From a checkpoint of a small mixture-of-experts model trained on Wikipedia: 86.6M parameters, 1614M tokens.
Below are experts of layer 3 (counted from 0) of a mixture-of-experts language model. Rows are named router (the router's row for the expert), up (a neuron's input weights, with its number), down (a neuron's output weights, with its number) and show model dimensions 0-79. Each number is 128 + 32 x the weight over its row's rms, rounded and kept within 0 to 255. Numbers have three digits each.
Before each expert's rows: "gets" lists some tokens that make up at least twice as much of what it gets as of all text; "comes before" lists some tokens at least twice as common just after its tokens as in all text. This comes from a sample of Wikipedia text that the model never trained on. Tokens count by the router's weight.

# expert 1
gets: ".", "|", ". ", "–", "1", "2"
comes before: "\n", ", ", "| ", ".", "\n\n", "–"
router:157142156108087123149171124100156181108159141131126178088082133139115136091118131055092096118110118124133170087153108114142087156122136150179111163142083140096153158117170083125151114112141108111122101203192149132126135085150142145171139062
up0:150143138109162081125091125112073080083083162059149179131087185101114057166085150119118180145069174196161134153080121105085131123162179210097149071170112116082117109141168109099166139133094087120116133111110161115127161093182120087110108149
down0:150133196144116148191122112088144130099137173142159152139111174121149095136110097155147184114133128170109115192138169083099126076167168105137122124149126157113151125126167127170046135146163130124088129148100127165117172170145081139187100091
up1:175116104106130112105140127240145135135087188151134122109090115106190132134150096173109089091119150152094140085125112078119139168090158128160161135100120166038145135120149198123084067038121079091131199165172090140174164121136154140107190118
down1:146121106107128140208133120141099120128137182087159152079113101132140111115109141092180159087165172200153203141129131147141149107149119163149106120129172093137141118149134195181112116138056186141111134165138073127132068121157135143142138103
up2:136116107107145129147113111086090176120147127102114136162107108122131170135192176107154135117139146193172128075140175164161131129081178144125141129114083108146148126099089156120120138090126127160148207118110101122144139146102044117156146133
down2:163088110169148087128124091110197146115148124187146103090129065145092144106141154135101191124145118160114155148129145101121073107136126093196166107136153148071107156099118102163156133112192147131131144171180142140142105134145173111171149148
up3:083129159141156101132138135182173143131148141129123145102109131194101107127175156123107105115150059175068067150156157154084163127059166146110112138159121153101155055082124118123098157079143122132122095177154184094085119116195173088123090134
down3:114175144112133143130144128108143071083139113125067178184126147094134094101155096143180135175143137151133093161164118122170122169194161109137099088140122156123131147134167159168107118096134137110138188145149087098129107104128139127080110087
up4:139128114171125109144132067113129135140148111156114153163128114148100140140185119199155128077126119102119130026161164156112109149092141136122119138139111156106114125209117114142152140119119116129065113156093093178165137161129120092152062071
down4:146144106148113146069151111146065095177181134145125148116124209111129141117107074074101113149104190089090137109114142147087121121147137108107121159118121109126167114149157071168157155081173129137144115119135110170110111131107158082140091113
up5:119131193132186154112183133109152140137155117125102081058126113136155101117147145116110126137123073121134148152122095171108122121130118117127119132117092115103155087180119110132162122122051078138120092209196080165086102151110168114120135161
down5:110133129153149165082129141155224132112120166120171159127148082151146050124157121116122112134187127097128136155108151137028159162149121082108120166186105094106134107099079072120095104134092091071089105123119106127115144070116172132184109106
up6:160134064070125127102119110100119146146087117202109142192124134164117131140097101148127158119078159110142149141132098106132096102132167220121170159155132121142167131109177139150097094123106136199137157109074102099205085075107117128148108067
down6:176124131161140141108143162168124161182086123154136119123115136130130120113191105108146101110128154088087122142164145080074114165115154135129066087185186087170096104187107096115094130096124137087159159148141138097157108142168167137131098164
up7:125118157158167077082182193127106122111143136133141137097122067094129080153117118157145122134208087110109151109097153160164151120101126212038091141183095189095204119084142085171148084113103118113174096128119139191105121107154113131149118125
down7:102146166105106130161159127147118138132091127158084044124161110119105124143149156164179084154165108107134111087089125124100155153160151122123137129152119082128165149162114109094143170103105126118159161161120113134121096134106128150163111128
up8:138119092145087149152109165109123143117146158101097155055117143105156098209135133101125154117169128089190134118167094165109100193109122190121136133095195152148149195136128185127185096180102114050149181151127141145071121093133178147133095060
down8:116099153091088138124128071112155142151152159139120075115113079120101127079160132083125186118155121133086070049129152133125152106079106094142089126151072137057129099135137120097125152045120112145114134122093102172160176110089123126144080171
up9:212101110100097143132117125124183129136094097119164157128096152123152114100101109151121102107098111161091125134128164137134112164190135173138141163103061142134166187097179145101150087112171106122124183182108153130054096082046151102096134120
down9:211052167154052138151108136132167152137125106130119144073123128184138141086116094120143175110146172109177099067177132110137106127171149046138088152131100173110126113105152121095108123108105117145153151153088178132107138137201172111170099122
up10:106102094142148122093140125181171173181130085064165159144119107186133122104132099118175113168221117093143072167126149118096115136132160180101177136081151175153096114084086128147080101112056152103171120193118157164091098134145122135122097094
down10:131123112146040188143131112132124047171184137151132107076118103134094137117060151152115155166161181132177121144122118153147120178154130151087129128112064129077180148168071132145159139106204069119079131162141139025134126125087100091141165179
up11:070115097177141154094143167057152099062040172120148099113177077116150146175146089165107167095188116108111094193147102141122132103141152143143099139105203091154057195112152126111064108137107104089159097122080108176075109133117174139135128085
down11:111112123121117125123105057124112096138061164165112126102083080121052144182160084115151122116134134114086171112119161157103070119138167194073130132166140132125186127149090150107119123167070105124097072109114216162150126157176116037139073114
up12:063139144060228090136150146104143119130127130113148139153096108157120126124127170186072183106146132145036151103054151148172151161105081121110154102118092057121175158108116101130104134153162120163138140148119173138132140103151175104086162103
down12:100163146137104150091131145148072119159122119173124142128177154193131141111103108151102151051080194127121149149102091124172153119103149151150125155099144120148107199122131094137138129105118144196124126155102118143092136137130131107145100103
up13:137124152139167180086119134162140053135126096176091173084103162129102126118167196105154097099100214051132093099134152198167199153138120186184081129143087147139132203144075090086111156128161116157095075144120090158189127102106135128114110108
down13:109097129145135116113123153122110126103124141144098131120103160097126111152143132157132119104080134136131121093139118145144170086158139204152153126078210110110100086134155178130125099120166139145072109124117131139139122128169101125138154163
up14:111151183195130150132142156107183107114105122137099135136112122132113107153155062060075143109111181106134152104101122193101175137112108095096155171087180115088215157143096117113138161100123092063163130108081163213089120176134098097096119160
down14:152103084119161108203192134069134136105082097123120089198153127193143079159150154159152100095131111187088111114129114099090121081141158183136172075092135094181148123165066115096150160138110117154159142108200138138123126131139133115096053121
up15:087193127133119173111115088155159107095140084135131136084117190105067079110092214120147114120148086134135117127151102117076130100079094184138094103171103128144152040150080114166149155188156087128099126149139136113200072093173116113144100170
down15:161120157165140144157109110125095104121119154188156094089163047105146085058137113203100174152130108103153141150116065099172124107150154118107143157108063121107156175146125108181121110129106137170164168110131128145142152096130113099082154124
up16:045163123146077175184084118139073111120190186108106110123177133099113139149160108175143134117138142170136143109062101129090131163111132154170072105134055124082199188200126102148152189180116167181126100135152107126187141053109170178120178107
down16:140162149141148173093111140118164127126123107121169144119141197143129174174137138095085056094101162149105155081109133150185114084150166183146093123128128127161163118130152142128115144124178119156124146117190111162091153182144097118125136132
up17:180149118101126124120107141091160107164179135131146174172087132126114051101169133094150139094172072103112101097112111141131125142135133176161196096128139128114106134076134122055095148131168075150153107117042164105125175056080093116109134078
down17:079125168119111114156148136152073101090126084098138191144117134160124140116144122140156139119113114085160132151076168122087158090110151166135083190099161107200137070131118173130138111162181146168164131112152100143140121151156130178160080152
up18:122132115144075072128112066123139113084120161183146146107159122149171147146111137101118077128167145147152081118123182157107107102062156149142121119147103082166143100108206162121214132156119107076104188038098129128112099136151095155106142119
down18:113141121109125116114123115117169109205141133116186155117183092106125156203097124124160152105039174142157188191081108134121171116135128158061137158072153074148156162079130098150163194107143100105121105149153148154104177096127151123162141112
up19:142127095165112139116163134124151160115153129127143129062076146068161131123133119112182118186168105144122153166123140132111193114074149144212170078128175137176146090141145124177130149094102110120173108127170152107095097065095117151144064121
down19:116128093111128103163131061131101085108088096134130135139150135128145148155146096105138120130110115183095083097157150160089078173142118131122094107119116125112095147095124099176124112105107172164182113092172123087088151139089102091122118112
up20:130131143147120112078130102155144161132101120087119101142077096082148138161155144151153168108130088223161191126136053045155164105164145142148156108105083136152124149141086138111102151138071107175099074073105177135141123103091153171080133163
down20:176124065122145129160120111175077130098161110112147162126135097148073153120093119106110123139163107148162159136065177091155120178107139092081115087127127117128143186110152118116117127127062038126133135156126137106106077184156105082159158130
up21:158079111111172110198180136149170112141160104122130130135149129107093212136159159170110098101107087066203087113174130111104117146071164097083165137090129123100136222128148137138141133101095157138065138158141137134161143155099164119133134142
down21:053083113093080093135141111141163122101077091118189093089123147152170050101136177139121117147138111145136159129184123136111128077137125115127126105198170165106116075120087090160141169127186226135135149113101064130091189112156111111168159147
up22:150101166133175106092213133107104183097153178099112144105098164137045102139117155137192128203117142152113125109109180138160175138068153128126116100077118055118130121128169131104093129108153058103115156158182136139148145121233107130120131120
down22:127166164108108123133113135113128183106167196103163119127134108153222134128131136084107201160140155097178116123179106154162101128119160157124071121106127158149155104158138097142134155162168100117095107143141122084106137102119133139187105164
up23:084084136147126169126122159130127113172189159095128083112120154117164137075092144098115153075119145123117141173126222133123105193143144147143126141086132105133147128130127108156144154127117138070157106130176170100118133125179111127128089142
down23:143155113113102140099211098112129113135153139067104140071107139080157176079086063069130167105082095118139093147119157156113136096142075157080153032183142126191088127127131121145153169097164123156136101178163137116160195112054072129158136077
up24:160168108096111124203128112116107101131063151132123106107094149140180039162169120168166158137150079175158180105166119142140093172147170143098122165141101132105130080152163080102108122126077136139141093107134170089171130089134144078136102127
down24:062141148136149107210088125102094141149118097131122114150156121104107126112199125089110104083092130119141121141113098078174119196142114114119168154174108124157139086140101175131102147132146148063121132112202128138104119109124186090127155128
up25:124127185127124118088164105111069120121117173147165111138135119112173142100114164081109140182059118064117133077151157111059088117150191078156132084099152127125118139129113172137142227120158121146110098148088107137135161064103123152164115185
down25:131097157101164142138151153190066117168084157138102149146103150113196098118160078140097139138082093087142153172095139118205085172124108158133075078126159157173140088119136147097158083147065106178176161140176097168153116163122155102162159151
up26:092151141150103146154186116100084099163141133144142117138152153142145155108079151057115138091136102119087142157139135149108151077154095108118134136106165142086081160113152070109128126127103094095137119118188160068148146109101107130101162077
down26:139116163160130132156137093158126139127098089126180151113141118151118126115135139143150083142164149095098133107161166110173163085140178122123161109107162110105126192116148135117122137141093187137110115051207173134094178116085133069112130128
up27:136103184064156122140096215091165117146133147143138134163054146111083076102122143182113119132097096142162113194056111130085166150092125040149149117099142100097070169155169157055128087065091133145112061111099115125101166066179133167185150148
down27:144184069119104173129077090108171103091159113135188101107112125202122178121108125133148114145198129089080120088093106116161153127128149110090128142117138168153153116123099104087114105061093118117080175131146129097128174178144123102149092156
up28:072103147162161119170175131147215148190133122099133059169101131143150165072116169144124155085132166137126148173078099083087137147103206123062141135159086142114135146080129158145101153152130105141107137081174155126170133108124067152159121165
down28:135099088096116169094101148084101061111131129125122095082174101185120135103174173147138104205105083107142108133169145100155122122150142104168146150123105158112168107184110151101123166143091128114127127117110130089137140142089169161165187144
up29:095130170119177166129171055079140147177176112135096115163121178152152129138131125171138098096147099084064084153163123111140123153104152175146116163113140169106150159086114116078143155090155163132114126085124110113102178127116091128147107140
down29:184179077090070121093113108131167157123112178132108158130136147067111109167137119103125150100127132109099153122098070109135159045198187133165083118140132132133156104169118057107131118144140123075159094082117160065187166151141122119148119079
up30:117157129122155109160138140136131185109142099096139154117096058104113140098124031161138146145122118120155098159105164133185082138121082168115127155135150132178143108114143158152091183171157066104083104155129080162103116138130117127066166144
down30:138096155104162171099150118096164136102115057156127116162159158112148147175106139164146116134053138117073118163100166152103123115205191056120164185125087154159197102132156152070122122175097097154147153114125156088147124114140150086143158063
up31:150090128118093165135145121150111112091092090074141147181155149132137083091165088098138092143093112144142113132145092087197163118112150165139134183160074088083123107108119131142137085163108092132086123196098129112112129108096137190133099150
down31:192109158127136099092095107134105153149101118109125186119077119075088131105104144071164106083149101087131131114092166105148166166160121134101126118116093101139096170063065118178115123102170111147161130077116170056154149184108161078112159131
up32:122157166081115153084122117129082179114223149145166167116126152110095110186146109118144144138099091101158135188113054150098135206126085163168129113203068125114174165128186151123172091130120066167137115112122198158130105150104123130141070144
down32:131163127137091160055105150111150145141102151134161132150165070164107136098123131105136129100175134120074076167090089141145088162147129147208055150108072139117166082121155123133159155102117169131152151130054119119134139156168127134101127086
up33:081074127110160078018167153122162130110128139127155093098076102145108090130134104082118108197158094161113120163119131104089137117095144146145129114135118131147191133158188114207165121074064144113076082131138112126131143124064101124101090082
down33:083110195163139099090118125195124118113088131189153139081097087106161146132132055151064104123138166126108136139110164107138201178178136198097109097150045120133092153060123105118111143110121049186120126134096119137170176112174100123105132103
up34:146202130158153132133103080122108064166128126158138055120107142174115124166116122092169171090127178092178115066184148159133158160059126153129143181099138125135103166115161186085098188100089143158155134134104127144049096094100112107068157110
down34:182153085132131099134146156119099170096119128194116113155150142117153156131094141141136131148153085085116162137165148079125135142121099153105147124127154144151085134135117074118128156183183121135106112149144116112114121140114099169135123146
up35:213171111173106158210162145228098112100088110110169137079077082131075097153183117164120122173139193156157152119145065120128132136182133197124179121097145145111095180118135160134107076163059092143117120181130149166122126135145113079140167141
down35:150147119132134154163151096113125141126094130195141082086140118095134105104062142124098168138090139145137106181105104161139117074170153085120122157162154108149124122113202166109129087088163123140136159125075135102104151165171140165099124132
up36:180132133126103134127117166139172135120156089110133125134144106136108162094120108134136128131123202158112198115116118079129142069163167145062153155104098146105110126136129151143066114089159157140109171082131144112140176086062131163110138179
down36:119165127119137088147090129134150160115162145191151106131116153089108079153131163100142180136116079184108115174071076092096080052143133129107158145107102104100146208150108173176086166111077093112075085112099115088133146105160162144141129185
up37:106091120011175176141105099115145115111135091116110142144179129119087075207133141130093138126139148076123177110194136112121099099119117098150164119079097097141114163121117208129156193144170102075166057196182109150112140157111168147070094182
down37:147164084115094062090097166155111136131075105148159132148102138087119123057061104125150163157137153156121159109118090135186097121101141069124127139167096091111160117202145114119098123163086103086134121136098103038126135126134137105104175115
up38:097143046155202168138139112125115162049135134152138114128107085146123163161123145123155166152172146112134138135069060108104092119131142102178134157100115119178120158080143155098100161144116157179122076170168135120157102123079140064138113111
down38:212097125159148151170138119128088151141082098177167157070131119163149169160099149100083125100097155105165103100192158133141170123110096121132151197163150091115136116113126090171106143075188064154131099153095075140069116147167107080096116094
up39:071089169106086122137157155081105150094125140131185113122126184157118131052125114129131107149057102129123140117113172113143138134143070122086116107143133149120105106154138118140173114112133168138128124040102114094126091125107065102109155114
down39:136128171137100083142092159115116096158100087126128133150151127115156108122092044139146127106128117188190104093095175123110118143134163138111135161116129135065146137112191075111112090220083125181111080083138146110185124112116095139101107093
up40:137082094125168179128143148072135091106106130162169146108100119099161162084152128156117098198167129064168167099123070089167123154150118209171137138079089129139142127114145110126190151155090167136161119124153124088132127124084143127090141128
down40:138090172110091106128080155098137209160166196153112103143123143078187142161113090086118085133140135140160108153071126176070123179150159070116119095153095119127210159155150138135099105143143124158040149166157115107135105143087122097097111110
up41:099089026100130079107118064123184146144167124199144142139115115125121106151126126115097073160053090053149136152144103092126166182128126154113154132189151207147140132133145113070103155091123108124162083100152132096160146148160179087150135179
down41:124156130153174150100101154132131045155075173159160107127105126113168098163112069190171109183131066121113143097114088121083163108150109100162123142117088126181118098169109089161130152155194116146123106175178041079156137137168112122100215096
up42:120121174119034184160146122066157070121175095184158128102129155132073115154104085072120082126151103139101126155148116108080122170048163188136145091095129093146144146101181056123100104110126110087149132194123137129150102135085120140190106126
down42:107127147109125148138104180109180128179094139128170156100111108128135131071097146120127092064163112075079130103176149127104131123156109200141182091118118072063179125137104156143103172181062163138093199142132091095116151167152098127139111121
up43:111143170122142138172212039091154138084136142084101161185088114100165121168068099127175064174182101083085196061094145152098126184191071161169161138133110181085165166071135095152154099089101077059125203097140160064140171176123142070149138151
down43:150146102098084173128158175142156127085112125105103138101104132108115068106087115126158135123168173150132157141110084083100083134096160117138157132152134113140127092107130152154075147164156137069113188105167106146149180132199176143170127127
up44:073135159195184123124094160169099179131079174146093102140139081144132133134161121112087133097133115101060177131159113087109132164053124148101115111114117123112097166113144116160191115081100116126121110166160150164147174104111099091123120079
down44:162106128172161087125191138140099154204089152071085094117111124105126104154126113121112123109116122125152135111114133173117103118116117135135167114070099088101111118134134136120162125141107146077140128075102183148155132087131136132079190156
up45:140120129094184167126125122125153106175148124105043139117104138123110163086204130181121144105099058151115118133161090158145152069115146130096123101138132166091145108148079105118107138193173085098191052172083098161123151041124163141164099127
down45:188117137121159125176123119126105168181087103081111112084135130156149087113168079159149103132142143115100089088114112091148091175097107160173151135153124119113127124135126100118098148112099070149127122179116136101146134140113146117128104088
up46:092146097093181078112119118117124186086104200107087130144177110156139138121107096042138182184108144103073186113147103113225131147146118143140148139101135129043114148092123071136192164105141124060136157129127116056105171121165152122164074151
down46:148121134167189079114156126074131186163105128110095147199154129105075107159151131099162182137082098139122147090146105108180027131146123107069127124121067070134144129103137141114152142125086132180126142140119104124086128109167112164100113034
up47:065120149110152130085107110120156146144101148138162164165098146123123168138120078122124129125092097123092190120130148176133153113133134114203124131214127091096195117180177121100187164140137139174150118099099124136081114102107125091083107098
down47:085133158143091065186066047125074118089129112134123105132206185089196138148101138148164153144153153186117150153079132087132119125133135131167218087114109150152143147138058099162143145118178152077148121141159078208132124201182075106181148115
up48:120152202137105154168117109153125114126125104140105119091134154136123115103147128116059107106118153121113097097090117155215129121122165136129160130156123132159098141131113129136173155100078114102118141123104125117108163096102100081136192097
down48:159101112152142128109119145152179114128104115150148115134129104150146132099125112195098140113160122170084060156138162141153170159137057141117062118141092144136172146155091121127116156130131132083161131124155165097139099140181125098044120124
up49:148134064187116160134102158123101136073176177159159101084160120113153108148122158135156158137180088131165145057149097116099087128143057181151068174121089106163102132149129139172144157154179139110116169155139129152153097124080130150119136076
down49:143153135111095155029084124103151127205114111053150145166122068141150152225107144080160069050138161103184102144137106059133127096123183086133079124161102176187184151136115057138080152127115127152145120136129157154073148125169140001090112184
up50:158112175146134097092146120110041113184128203141100196164117108147068144120071184148073071170156096082096139070080057085141180113167185133107156120135099117105128201171132052122139155090128143165100097131115116128155123133144119135130036101
down50:121149147097148131170028127100108145149072111153095146189120133117147127096079119121083108117107063153143095130170168172143146124109108126097101138121093109125112121064140122113109092110115177117091145147185096157097195090101091123103151109
up51:162103181140150133164095121127112188137109091195157118078099096154076138125131132094176113175151141138146150125147078105157139146126208152070194154153175078119111108107162138079147092100129157194158119134187121138170135149115154170173148147
down51:142113139082131131168078106143078105101165128163171087137068173142146142110145124176139067138113136127154170243145161114168133160130124096115086079185057166183118101141125137135112155070119167083092121126109156171065137129138186120168152122
up52:121159106160211123119146101076125109149141132163109105120095106130145129140177171153151138148178127122109172131151113150179136135166117117143145150198182179085154142190140071150139137061153165193137136127155145202142122121088168106176176131
down52:150113097120093175054127168096108050155145160172087122149149121162119129132103131110078067124135129126082175157124171149125157093146130097148153118142095104104101111158103100139092078122097092112145107137161149133104143169140164101188108099
up53:128135180127128075107145110078137176128104132129124094177091088176144125137154142164144143087125101117093121140118115064150187093153122106138094084166149157111183203151092206073127083098105122103103117121109122131149070142131123119131158064
down53:109183158100109147123102069150133066134130125107144171122091161154081158126144167128102107120124200179163130165163177161164097091132147128114149118138175099176093114133187107092080097086121136150126123181108133168077142195181071105157155102
up54:137078130118156160122171162146141105166115082158129140120123143179124120161118097125212170141110190141109133132120121115106144145107117156116145135113107130104171131127090128109134156152132128189134101084128115123112081152138135110190098115
down54:123098140161154071168182152094106080100097115105132117154134132096146137164087145138145103132143165150119156176124198101153157086093125097082106154131085212144146045106118127118151141116137184160096115181117140137161157145160131099084178185
up55:081151160073136092114184127184163212128117053136220120128094117148125133130150117144166143143144126111158159092106111172073158176094099166131062156132160142160179162117110133111152138114082114135109116149144109138140108170119088141058124117
down55:124121150149103201105194149113198097085121134111139110154132162082135123141163103094168135113124115133100130171144100153165189123142119080102108155116140148080132150120161136128113138166142139119151116181148123134123114135063125148189168098
up56:217151140136169175085074173136105148074094135147143138153125115110148154156169118083163123130178086080188128094149143129163101157179162102107133167160083112123104109107108159132191125099104107169171113134096185118093133166186131146101128159
down56:083133111089121167088109157118109072117097142130152093101165109151110126105192153159106083167096120110178118161114114141022128099137135096160090156112138099092104201118118097058123154115140121178143132114085158107167082138139099113182130135
up57:079120126099151140115120120100116114088112118163101135146146187172103097160096111087122105113189096119118169115083135090106151148097162171120071109183073130107086183110123103113079162130123150111122135144074062132039133153110114133155079106
down57:137155169090111108095141129122167148122085141133136125146161151150146125119129197189123088077154178117106170124096159124120140166121135116145129115160079177105117108168107098124102105141108170125100097104160121200168099094186150142134117143
up58:087115161160078144107159098131160179145083200115131176102152104169183124101130134129136087168128141120123093117106093154143145192157134156111078078130025172121132082153109172113167184110096132116147168138157140136161110142093125170139167140
down58:165142059127138142105143117105139166171182142123115105157123137115063103114132129165163082096111108109074121169214081130120078181077088071196123117122081156119154103122123189113172107136120125106097181105111144135196203130122192139147116170
up59:143133099116150068103109145148138102114131190056133114151097216147085063195162087181128076165148155102189151154099117148119165120163154129171111137150134169131139131124137120143123152114143154156167146162115156185141118165133079126128080124
down59:103101113130131074165093092130113104170150142137152125103129105112135129125108167148136146110147123079133106134147142109142148095146088081085149180168155076142092171118136174138222141104134154135104124093099136151148107118112140143063196109
up60:098112166132138108132132082120155190096128156177180103113109161120154126112065102105109118151117137121150156130112096077150110140079075142094122105131187186111142165153111057208088134113085133079141149137157139171088120112141062096122091144
down60:075106152156122130062095114146074146091126124159140144146165093167095137139124138083121124195128135159139166109152152125179117132125102139124115190149082143145144177117142147170065125144091198094113172151118160100102167082127134144072153076
up61:099128127149135125093145231103145200110088193090114129134125172180140136112058210123158143141097110177099154104188106160110119114129045074116151153178150139147118151127148179151178116092166101103118121140101097165086096098095048100132157130
down61:138082100140084114111111159150175097156120115158147160138115160112145123100034070115117167103168096149103105126085170139084081102063164064130120189036118064063136120104155085095130106149111153120113142108025161113074053100159137131101142063
up62:161140128162177138202183115122154131144159133146152135125106142173132120098107173191156162137138212123104162124140105150099080121118149170074138103117108092108122119125160067158117151056126124087131107169096139131161201203141114119179118128
down62:122113180128092137200136175171051146145120083127135150096129118095061128128161098108109161152103182117106151168154126152112153161178114123142143157197172149092130130126198129133123149122065177117154109137104118094135097165149159145106119062
up63:167123117147145118092073117133162127145071137107099120065157115138153148077087176130119155114076093094131110064139149096132076113110092170132120137120140092129047169100168077147116093128153141101104142069135161180136137110110162099158043094
down63:112145098108142118115167094146138119117119136130164141187103115109073105104144143065139113160047175163154108140138131137178114185148087109167109147131102161148124116131131148202186166206166093118144138151160149143098137082195200130084099102
up64:121137099181127101139145158092164138119129116068170114096105146124147139117134128119133134119124105132133073075158097113138060143114124238179143116117092077168074083126147116200131142106107142190113132189118139166127091069071081207163122127
down64:135092111176172123111173134110172125148109115146110128132147091121101149163112154122188123121141182165164177175152118154149080129116135118088103080123161180149120139185150121127161180168079155108114151103100145123173131106123145146117101161
up65:118094149139122148129092121120069163159089121090122097166179164145134134142124082128145095126089173119126142160173151143190187150097178085175196112111134106165156185172099136112199210168082147124168152063056190086155137095079110182135159103
down65:145139147154107114169186094125084133137152151046090116126099207077133145121138161107104146167101138133100127147157147167140101184088150172089166064152139130080193171108040128150138112170161112181103128108093141093108084172177157136117111125
up66:086131145141105179134146137134157105196144164124126127147097149138071128177145175155077126082131114187157119130072100135119126153152168192143123144109089076167075153096187133158114114159085117098131092074124132157109165113089109131148075134
down66:099148122155174079099126107172096119168120121162157121190175185115158121128099098159077178110146125140156056217118089162167155184078109115121144174108110178127081100079096130167119078190109134095094120170137109138093113130153151139120134134
up67:091133165113128150141134088119172155120119168134132128080077149178146149157110199088150082180070073112134132143134152116077113070119126130116168129135120127104137105102169127153123070092146129144135150105107098106117130107128150058146146131
down67:119156100189097159123171168092122171111123104086115163141156122118127095125139124159197143128147129164129140128170125135118076150134143141133162077136109111190148103058145138149175101076118063115157135149094094119105084108110186100113188087
up68:175070101171146146134144113152118121157136122145164139158133124098110103105154114139090134194126123103075142142084174096146137132118157151057119132128142151093135129124184107120102156122124129086034093168130143142109130121174086177108124129
down68:109081060132116163158123121131118146094169066113130116092197121185134145061135170113102170149131193115151162169089117102128149188141099122143145163068085149175128129166126101170100165153183151168151165131087117091153162192147110162094106149
up69:099087076170164108145152072122072106113094096152184140099143097152152126149189141071113099156079134164141107119123165128189164131111127117154124197094081182190186125122117095112110114069127136113126106118102139198132149143097179120155114103
down69:145102162090098144072121151098109173162118097112097072165132037088073100190085155177108153062121112133153123122093148096170162132086153168130147119104177111134140132136157144153123129154135204082084158119074108171076095119129119145164088132
up70:168156077153137113119131163126160130093116119093116110174094069090111145114070123140121129107194186107180171109133103137132150160121104103072108131137139135162139118154147102138135138153111132138162183118125158176094211102148057143146118088
down70:155133100156144151152100136100096141107119081161144090105183148137082120110134125147082146132100078127122145120128095070111087141166165097147144085172106183046103235074135148128087058137170162119136068135134076147130081137202125179138156098
up71:120095128096146120143134155149111135148167140120140112114159150083170155086147144140058176148126153174116157165077134091169133142125109178156092164140109095123180157148090189126178067119104164100085060127162140131127143112116158118142133111
down71:134187087155125176120165183113125107131149141124100172126190170145105103183126118116121171103095140124159114144135084104093068077125115068095136104123066093120105144149110087070110152100134118088068204140093197130142165143113108119115088108
up72:085103103175115098067102164141135149125116139085163135172138182125142125133126086163129111180102084157161094090132097104118127127119076100100094083086107162165192106114116191127106197150115084146134179161113174125120105142115136093077108169
down72:152141132093071113127174080134126137058106146134137154149101073134180118171141146070105175117142179145173135120136083145096095149183143090154111132121175070123125084157093150125125169199101171117108146096096111165104155140096129074141165169
up73:139164152180115160117134141116161156113090141078157145116120114075113156095124080176178121109164106174157153134098119171085171131115180131143094181173116122084157112139129136120155121143123076127165104146100175109130117138132151112137108137
down73:060140162162183143100099081096142195097140099150102113085084124168103157092111114109137117197118072165139073126094138151101152177138132124183160155106177146137115109135088081122132118068114102181070099102096095138137090130131138116129101120
up74:136130114084168165126150098159056127155143120147133142092092125137120144082139108143133095125109106109180172115083081109127153120157135139132095177190123158171075149081118111177119179154084121117118177143114154078114160168152118127092132147
down74:110112213093151148110149171071127141061107139215160126127090139127072136195110153125127087142127156130069179069130137114150116122073164104097101191080131139111151150132155123087155096144126138109114147138160147109114130102102117063089099061
up75:105135182169098117086147231132140149138150153145127168090092125129072131169110127121147157095146128158141148107113075199135138074138131095166174104120119138176097104119168115105142140150181129119162183160149171219137097089125123112117107139
down75:104146104079133087164127135158112086132141124197125077068149148153142113148178110131082134123148146119145119131127153155145176084093169087120127063106127138133133136124114120108120101079060104128101172130135163162114185101108091084073099136
up76:155114135070129188121129120136142159145118158108130116097086122157108124117071121110144080194108117155121067093081108166086134141183152165141083108145165181163094103092169126119135118169124133120130155135085069099123153114081126139081156063
down76:080169077145078166107103075204127119148159078143107138120149090055119099070164144080065185172154138121141153146144169131085170135098155082090130136106162138119068124085102149151090137103167102083139129136149136172141104105144136123116078128
up77:130050145152173167131147092191154108130089131109093092152097113145130137006098139163087171121099151126177149177111088173100177157128077103133110128117152141131130156169163193105074125138057158126064121142168123160172119147146182105107131092
down77:110073123102141121141174146099197169110134128145158088152158154174111115196193160071171135122086129109104102200119105087131135129140110117122110164186085086139146150088066099118134149155183129093106123151176154087163101214196099165109156096
up78:089083120156105078143157140133138153111112118130167111116130132100118078126124065160134137145134172087150113096168121140146161142080134100054114151119125072084189098160089096139111119099148116124125133189146133109127121093116061172149097138
down78:105104128148102119141117218164165152129142176117164143179143110132165100041081158127155139111109108166152150135134084110162174160094122153100153167116087133074127140049113119129163079121145137098140143071054175108076109156131091109137121132
up79:106101140135098097160196106115155069128057146120120085106154124148167092092130091121109087124066149145126117131110159157141118141111081090114117158074120134104139178135144076192086104075124089150117127114111129191118101098113209168114186106
down79:127115158107111031124102179110101131192162146075052101141130134196101139122125155173130154129118152130117178151108193149101139179130155012202177137137188115107123120126119127119123109093113197134198164078124132162177140121071142073076118185
up80:050099156135086126147140055110095085170121120155158131090102115120121134132145138174148065160106130110142100143122124145091197160122097115118134165044120112116151076185101085108160122140052132083111049174098124104100146082114169117145092140
down80:131145131128069087084119097109060112113158110150127174142100138124164187153118143134125099123174120170079098122098128114142137050111130093148145117111115131153114163099142118137178170091179141157175159154151145123084116178171081179145123152
up81:146128127151139156111159171144083137129192180094133119135107105168090153131083069158119142163170145061104191136118153124083118133147148108132113117134127179171121114155109134170103137151161093151159115133168030139166107143154107084184056118
down81:208067132185149085100157086129101169143138156130090139133112151158147092148077107136115153156117153072089077125180145137155131192102149142114114170148134077104148106144100151128103093083100075162095085158154077121090114078127110105121245153
up82:129180119177131170149128137123202098052079162152075131218122055131122107120151135163125078116182121138170173128167192148102117175096107139086138113185147091128137135117139090089157106113106109164142191157121125150118165103146132114137155112
down82:110189081139148136085150066096145081100158139142108087071076122106103131089174129123101151169141081079139134097098112131116121118155220029123140153094109166110197109058126136109113072093119138134180175107152107075125121120108116101099110177